From a checkpoint of a small mixture-of-experts model trained on Wikipedia: 14 layers, 25.8M parameters.
Below are experts of layer 4 (counted from 0) of a mixture-of-experts language model. Rows are named up (a neuron's input weights, with its number) and show model dimensions 0-255. Each number is 128 + 24 x the weight over its row's rms, rounded and kept within 0 to 255. Numbers have three digits each.
Before each expert's rows: "mostly gets" lists some tokens that are sent to it at least half of the time. This comes from a sample of Wikipedia text that the model never trained on.

# expert 4
mostly gets: " and", " or", " &", " They", "On", " they"
up3:182128119125121125118138149134156090120138095106162159161090085098152090103154118116138144149129123120173144121120105103108132144088154108148123148116092123111129117143118076132115198130074094111147137130136152095144143117063128111143102129106158133074111136119107135121166155105104117157156170155159141110125127141122122161097156135167163137121159087125165133139147103129093157130131150121111124150118085136114130068141121167071122144123121127124146151112141093154099105105150147102128135104166122139128163123148119142103106101088134101128090116123102157106141117169157094133109123135115117105177117116101162145093164141137077107150123199135108125114133099149123137121128116137154141144130138148153121152125149158129094147133107090105109150145073110116130093100130148
up4:144153122144148161080156132135117101121163182146171143083072070148157150130129094083115142142128134119112140122151146135130148101124138137109084131108121149126131109101115172140141123110091127132092146122124183108134151120113106139099071131119145149139090093138108126112127118094135137172127056092134168136123147118138120155182184079122155115153120132155130168129129157154084136083099159121124123122161156157155164133097125143114121164108133118171116160156140129136132160132136150135142143156096115132135154115131145149090144115119141103140127152141085125107136085132150175116111136175118137097107108119126118140117152142116143114098148134114202121132108152131146121105085112151129082120106127108106115108150136141084090115141118137143172157157127129136103143154140109
up5:109129091146147121119163098141123115156138157096165149163107134134163137141091135122134183143130149105124140131121127147133142110121132140099109167086094133102130126118140127099101158082133086116127126113150135115096124124099184114101111071130146196108150104196118129103140130109127099094129122136078073150124124111127152126161125090114170137122184164118116121149119130141128139090129162128081101098148136071184131115104173120116131179156125124114108125144147144117162112110138108127187180113088124098103148156130102157111172130087132120095153132154106123113091121104142127123117113138101151139120151118110149125155121122119167133125167108135146140118112120088146141136111147093138136127142149123089135121099134169101080112122120082155132138118135119082155120106128115
up6:162164089094142147080139169121084135116138138130115111138102139137139104135090104114095079116133152121130101131087152121149129110056135126090134157146078132116101116113075117120150129091152109073157130110114162097149183154193136175162134140124182136115122100119082158139159141127094112106088107163127120121136126107135096102137132169121130143133151113133146111080136169103099100116133123105094124137164152102120140104152130119111133119112096121131140103092103128138116140136133130095140140119127130125148114147137122136095084175173079153106136155175125126131109114149180138116111097153161143180136163148150168134148142106154141152151139111147141115108125136133139137151105069120126130120156107104136155126165166129141129126169130115143127130140143138106147157139113141
up7:114130166108142126145136139108118124144119139129154145145092141157180128113112171163139142115142092128128130120107120118142156142143119099140145089130142127139096074097123114105111155164126082117072133085136131127132158159143157137128151145159145124122107145126095155090181123128127138134161078119137119119079116134117097186178160107115126160120164117112161090077106122135136144172174147162132144106114086119115163140089148134098103119121128110131131113104117065123132173122147171079106140128124125112125099079161118168145093088113132135123112145145127096169117098115130107078121135122120178107137125109120134141136131122121177136163122144148095180136151142109096144123157121115081096154121126152142209108130145157120129119132108106117131134145148127141112102125133113
up8:120119104127136113134120106141146116148156157121129159201113134130173125177111136112115119135154115098177121065118108105134119134128137127147160129141111159137112133121131139129137161103085126148154156150080081142137154095118119120145117123156138117157079118117162102122126121157145123075081109091133116107160134117159141108119166181118086128158150120100100111069089120111103151162104115175114109105101144108120097060112112114162137084097173115144114123108105175109124099163108134127135155122125100137149146111125156117184132137109110137135122058125102103151157127134139106117157143134093147127156104099163193132136135171174120125149136134141161157103144125152130112142146136118137157133088135146152130150126123139153146111143143142130134133080089122130131117125116141
up9:149106154110138148097067131140138136122103119151119149163102090136155107120176102155130096126098105139092120103159149153097109155142109131118154136113088091105107130109105088113127109118101170119108170117162139103111150112126152138139123147172123122130142125148134158112106125152131178116097121106111150101150158101134122114154135143081125100110152124136128150062125124118091148100128120146111066094141144146100130143128147157116149134130109154202082097105136141138109098112132115080138162147130147131111139129111140173152139127156132105131131156142113120157080106128147135065133110157089121180141146123074147153102135132154142102161122134122083105088133127133143157133172129109129078122115127129121088169089127122157131102135117073120082101136132160131134142132110151
up10:120134114128130166117114143154074093122116145121106134105143110101111152142111139132149150152183154078116103152089099101170120079163129133106130175121162127126133119145118066146152118127098173128163116115144101156125145117136110150071142137128123094088194171133114140111143145105118128134100139179163155142108139077103126069128151116147126120113108115091105128132144148110137155084120147121132130132117157111105156129161138103153148137076085112126144136104139116163123137110132078138148131131161155177133146165122117155090099117104137109148130114170118117140164120125130146136130132146150090156107058152134146176123157158122106127137110126084116139158143184142121146119143139116160149100123118091139131144136128138126152128112174113093148119112120155116092117159146114
up11:102165146126113094126141109114092108125157100112153122096120069113117152125111129127130172142126163126106157118111169121123157133113122105123107123104113120107098162169125091124116144139066105134145180116147127146117173097136159145099169169122173135157140158146088117144160126110125129098166125138135139108138128133116101137128153130109139113110114124172090133143151071131171138086153132109085153090115132149163127151122090146097110112141156131120167152157069127142122131153102145129151125134091100102118109131099106127130124129172100101101127120151154117102100170122125121103154109101119170126144074141115166153186126149119101073116171092126157167121151133141118119094129109092127121146109100132134102129133116102128121076148132110125112152099161107096137132171111089
up12:139097109143143108112136149133114090157107157127155134153107048127181142119134148125121141131105129099061106134162146143115112127166146156130164073084115171090127137111183137142156104145143115123149102086145141152131105124108131111127127141125144122123114161103126095095148137126078201115103122118147146135159138100140146119122151092138132125068150163119114134128120132170142138158150106176140138155123112117133134185105140101110142150157155087131120102147115087113125129127136107110132116135144118131089133083143128127152133109148114147124156107096111119104114153168120161121159140145150138144117053150126120136079182126162114099138105132092130138152128129134131108156138151096118110107106127131109132184127099137103104097110157112134157162121125115091104078130152146
up13:127123149162151117089151132132144124127126100133129114115149167137122163148174116130082085115128127091128106125147138146103137166131130128108140098133129146105150143143145101156195132142134137118122121121137154138098113147143127109126117148112139123115120128157120094133175141101131126174131164124111108107119088139138127146130126145111125157119141127137127108103146122125145107134104111082094138141152144136144123133165105140131115169148174127136099132146140107139147090155157169112131188107123153092170091139110118127091066090152121119178123139129079111140110103179149105132093079145138128110137105142147112087152169153154119122080120165064074121115205085116089127179140139113134114121094166147148112115149135141093159131113083130119120131142149142177124115140078105
up14:169133172140138114116159142126084159111150133120131124148136164111103139109135093171156130148131121102122100116078127106106114149127147110116111109101139088124141120112152090138124132152129109133190134147099107161115126120137126110129156103114129106156154123128148113115167097112130165085154129130138102115130106124143155172107102123115118106114120131159142161110088089136111098085146141132109108119122127125073108093132138176092118113091131104112090143115154141100140130100130137144123108163113147119154092144127165161105130143117145129129118083120062099113163086106135154131110131189152131144172163112151126137108121138108123159138115110139117142088127088145177142108109155076154129143166099147084146088084136127127146154159166182134139133142083106164104119174160103
up15:109149139128101157142139136091086169118102190114102143124169173130158133144120146150119194121169144129118147162130110168082130148123110145149134101099139150133124142121127157118186153143095089119123121133116098137157174098121128066113114141121123079174122084115168107103125138114144135142177112106123150152157127142105096096114135152114120125132089111124112086118150171127145126153097174107124104134137132113106150098131125118155082138151128155096114140171151137156102115122104145138148133118152120142116140114110139106163160131099127149098143104088139142167131122136084135114125111129136141123136163145102129068162130130114145116128135161102112129125141195131094105085105107113106138149081115133141108089100103152115109125134127116128121117171139117161060113145151100
up16:155107150130142085075127153145108178136128148144158109177119078145117135128138106140129121074133115142144116158133115106137134126123106078153158099133104147157082112102134098119113158141079140146120121127124141122137116106116138119162119096101143134124081143170131158103119103136097079177157075139173101135141135113131158098094134145149176131077097098138109124099103111160143141163165135124135116114138097134099184113153112083120132148136094119138153149155120097145108125106117145146122132135142106115073145103117137156128109109174101161112121127158135121105190097146097140150150136099147125084146106102152121139134118153123159141164083149121138110103103079139140112123152129124127114107156133129134159108081111118129143107140081088160174140142119132105114125168144127
up17:131113112093134115143111118140137092115155086145086151159143157103139148121125143125123123137109123108120135151107115124126118099108139118140144146147139115141106138152102109132091147100132149100137169093100090096175097121138082154108174148106107072096156100143120152165161127102126156160134107149115141124114158136143134148108151117110169099100150135109143156145147107172119146128093087115134165133133113128136136153098121097139107104121126174127136116164111108121141102124089085172122159150137174137129116168120101164119148129135118112078120127140200114149128152161129148082135131145160124144119134132121113104131141116140144157148128144138113086124132153122137184127106136115173109168132120171073133118129118075142077128171176111081187115086091156120107107120103117
up18:164132150135103128063147106089120145129129106121096117126091154149151162143108163109136133122126110140112133117142116133109124114168137142147135124171156127084119131118133113149123133144177122128121119159170158121161118066142162132197170119121125089109112131140121143067119100093119137132100109112096128148165144095098122119129118097131135140134135159076189159136157125124119133114147111096140124107086159147120140116150120149132127135110107123149128149135128076118086106155160148113158096134106111120119150116105119151153122102117135151156146138113151115090072155151122108108112089185067101093161119143168183154114124136110143146174095088120159141141143102138122124136124115159179130129099142110162102095131124139117140086175115140106151132114142103142117139170109125
up19:106128121132162142140138065175177165144122149138157134117130137157137140108114129111088086114098124148156085151110108111102122123141092151126120105115165164113126142117116127140156152149112136149117145171151161123092142127173097125123157133140122156140151117089093092161129078131140139125152123148152124137073159121103141133136109137116113169125133146061115101110160108162101063110159161143078131134124124192133139137093154114129105175118176122120089137147147145155166093057109138121100110125144125098091116128143159105114125146124180161109130133111130155125086147121132163123125183103145161144111160165144132146117122113106166136126154120095091106139101106125131137106125142137159142121114104170151136121101109121117106110173110129128149129118112131119153126118122103
up20:147127117132138181159158144131090149108111094149148145081175106135121107144152177161131150165169068123116128097139112079110104099133110137145114112146154096120179182155163095114141129084139151127104110157122118096106154129138151108062113113147155087168141115135134125085159127171144184119126156124113104067111110086132150123098093121132120102143111173122133134159131135180117116116173133151104134101108152085123123132176155180097139082123140114173105127124156138130138121116130163148105106146129128108126122137145154187130100119134136151151144149095118121131127110134102191145149139137120126120179147135151104148121132130094098124121137124135155133125107113146121123127132144108113162137146109115103120099137095110146133138108152115103107078146112134111135136134120101
up21:133164136119140131137167112128128146137152089143110125140154134171141117113136113111144127132096114149132081117103154070124154087106160138120098106147127105144140162139134133145151157144131098129092149116183132122127092138155121162168134138124128116113132133091138163091112119161135070115095126099171185102127121085092145128116164109156145156111124134111179167100153093156172102109138143116122153092139120117130132137147137082132171127153128110144138139104132145127082152105111169141153146148095110140132142126183156148119137143134129120138175126119106118119080114109069134094115128130164116126133089158157128152161169162134147101102104123120132157156110085095151086153121177117148107136128128086162111167076108107114102157145147130099148098152114109103133127106110121
up22:134147145107090135134089170108110089133146136139125131147142138129179105107159115146094151132173111091119131128083118107148134121140120165078148124133110123144165123139134087144086104147107104148097163144186132142112116133131158143140142123158132129125132189100141166127119139142184178143141169115162140138114136109147099164150099117090106137115151149093146103148136090117104101114168133157138123128114152119069135139128072100133125123142123172090109161156111127103142098086121112145091113174136140067101155139121118103152113157122102096103128113099095135123090104133135126130110154147111137130103105109126162141117135127127130151134143092163149083119107100094166118157138129069120156129138105124137127077098154119091109114124135159113101154154140119161138100128162103
up23:135103123114131099130110131140127098129116144122164129135103154124121091147153162124088112132133148118150152150108119185166151117117118120113127130121146129132126140154112120160130113122143165099161062095151120148131130128133125149127118117129111135149125088146128107143139119118133136088148127150148126162147213135133077163117107123131143103109104128105168179145083103129098110121156119089147149123122088103093128103115124175098098137123155115115132127086105151102058167111079136079129171135135159168104119149183138135120127190145148148132167105167094136099113110183117128107103125159164129121112127122109108104116131121120107118117122128150125177093110128154116151144128152147142110146158138118110107112120100110140097101188169149167102144131154148149110105123169090
up24:148095102118107114163133140094141096118077138108127127123107129090115120063071104113074115121153092143145159090134131151156113129133085123116145107091125115119147111135145112097150107153129096142120149188126094097130111069144112109119106159173126099069099146138147108109165149170113127158122104146112152135121147110095155111106135159148098089119125106140119127088136109134131133095141126136172138158114125143119144154151120159097122118130109178158102094140181137129077100146139144132133078153160139143103127131132113142143128135124128134155144141157170134154124099103148104184149133137189135106168126132119112142102128123106142106178144143114123135094152102160119114116132148143123148128103117152122105102095162148120151116079081105138091165149148138151145148130150124
up25:141078107108126129137075126139120094077105128105103123081145132123082110125129155148129122148151097118145154146122112127095152091173120120156141150127128108159087090117129153142135106101140129155165128094108158147128105110109111162103120124126122089142139128165101126212108111111080095141134147120087123122170122138120159121139155108135109121127128141119091121095137097157148124118132157132153134121101127155126129118119072101130199140109125122103166106194153096091125128169173110142126160125063096094112146082141119155111113092129117120109122123135129109134127115149141095113156143136133113124139145107121123146159108122134134150105086121128133112162087168158111163135134127126089140103122167092159110139111157113105099077139130167156105110148144143117081129120152149
up26:116094140136076177159139078182146114137128121132082120126117110134126107124134121148124164118133180132178110117147128104111107136098112099119115162102096178152136155108101091117128124134098161115117151085137112153126132133171111130114108123116109107140089123123151156158123141117098149140150107128125166097123132137139126115121100136119104124146141157129152131107107171163137141166139127165140112159074141123118117137143137148119151138129150167110111075093144143186095119104183124112125149145126131187139098112130144116162097129121102147130125194111113108171089139093131149141094142151114110110084181116140108149131082136138126173144133106089117158126144176097123141141120157120102105114096089145127137130115128126124156086068132098090109122122116137175128107125118164
up27:107135153134160093137121133104117105162096140141132155148140080150101112115079146148099106152124100124113131159088109107110126105154125129144114168135108158084139131102143083164114114121161111096118114098121198124129125148136150138133099095152133145129090121161089096070129116112123151156152095147140147130119131127127066088091140126104116116140150097113116097156107128137140155113155143142107125089145126197137127160122110131103189087116151133154158120168151128122147141150153129148121142104168169157103133150099129160128131130158140130123160144114104148133103112109116128111147132093156113126139135140107141116138147189115107130114088129173135158159109142081113109086140148075124166135136159129157074100083127122104116115138154137145132135179140139161145095100112131
up28:122116153173089129113118129160119142120115144144142117144091137165166136111154117121128128163143098142142098107104128127102121138101149142097119142113149117094162095122164126160143114126156076107106143097102122124113146131131127128151137116124110130117140136118106150085134112142102178164084136131138132149104115160167109123124082161124106143155154122172077177098080117147099120114141125094060127149110164142109171139122136136127111141131139154120118105142128126089095136134099084094094145094108128121137085140109106151142132141114124130069094100095141144156092150132086131144167156142122095106109138138142111126132103108160149165157131067107127099101131126117096152131117135123115120131133199129148161077096126124152191148077149137137093113095105130150128106144098103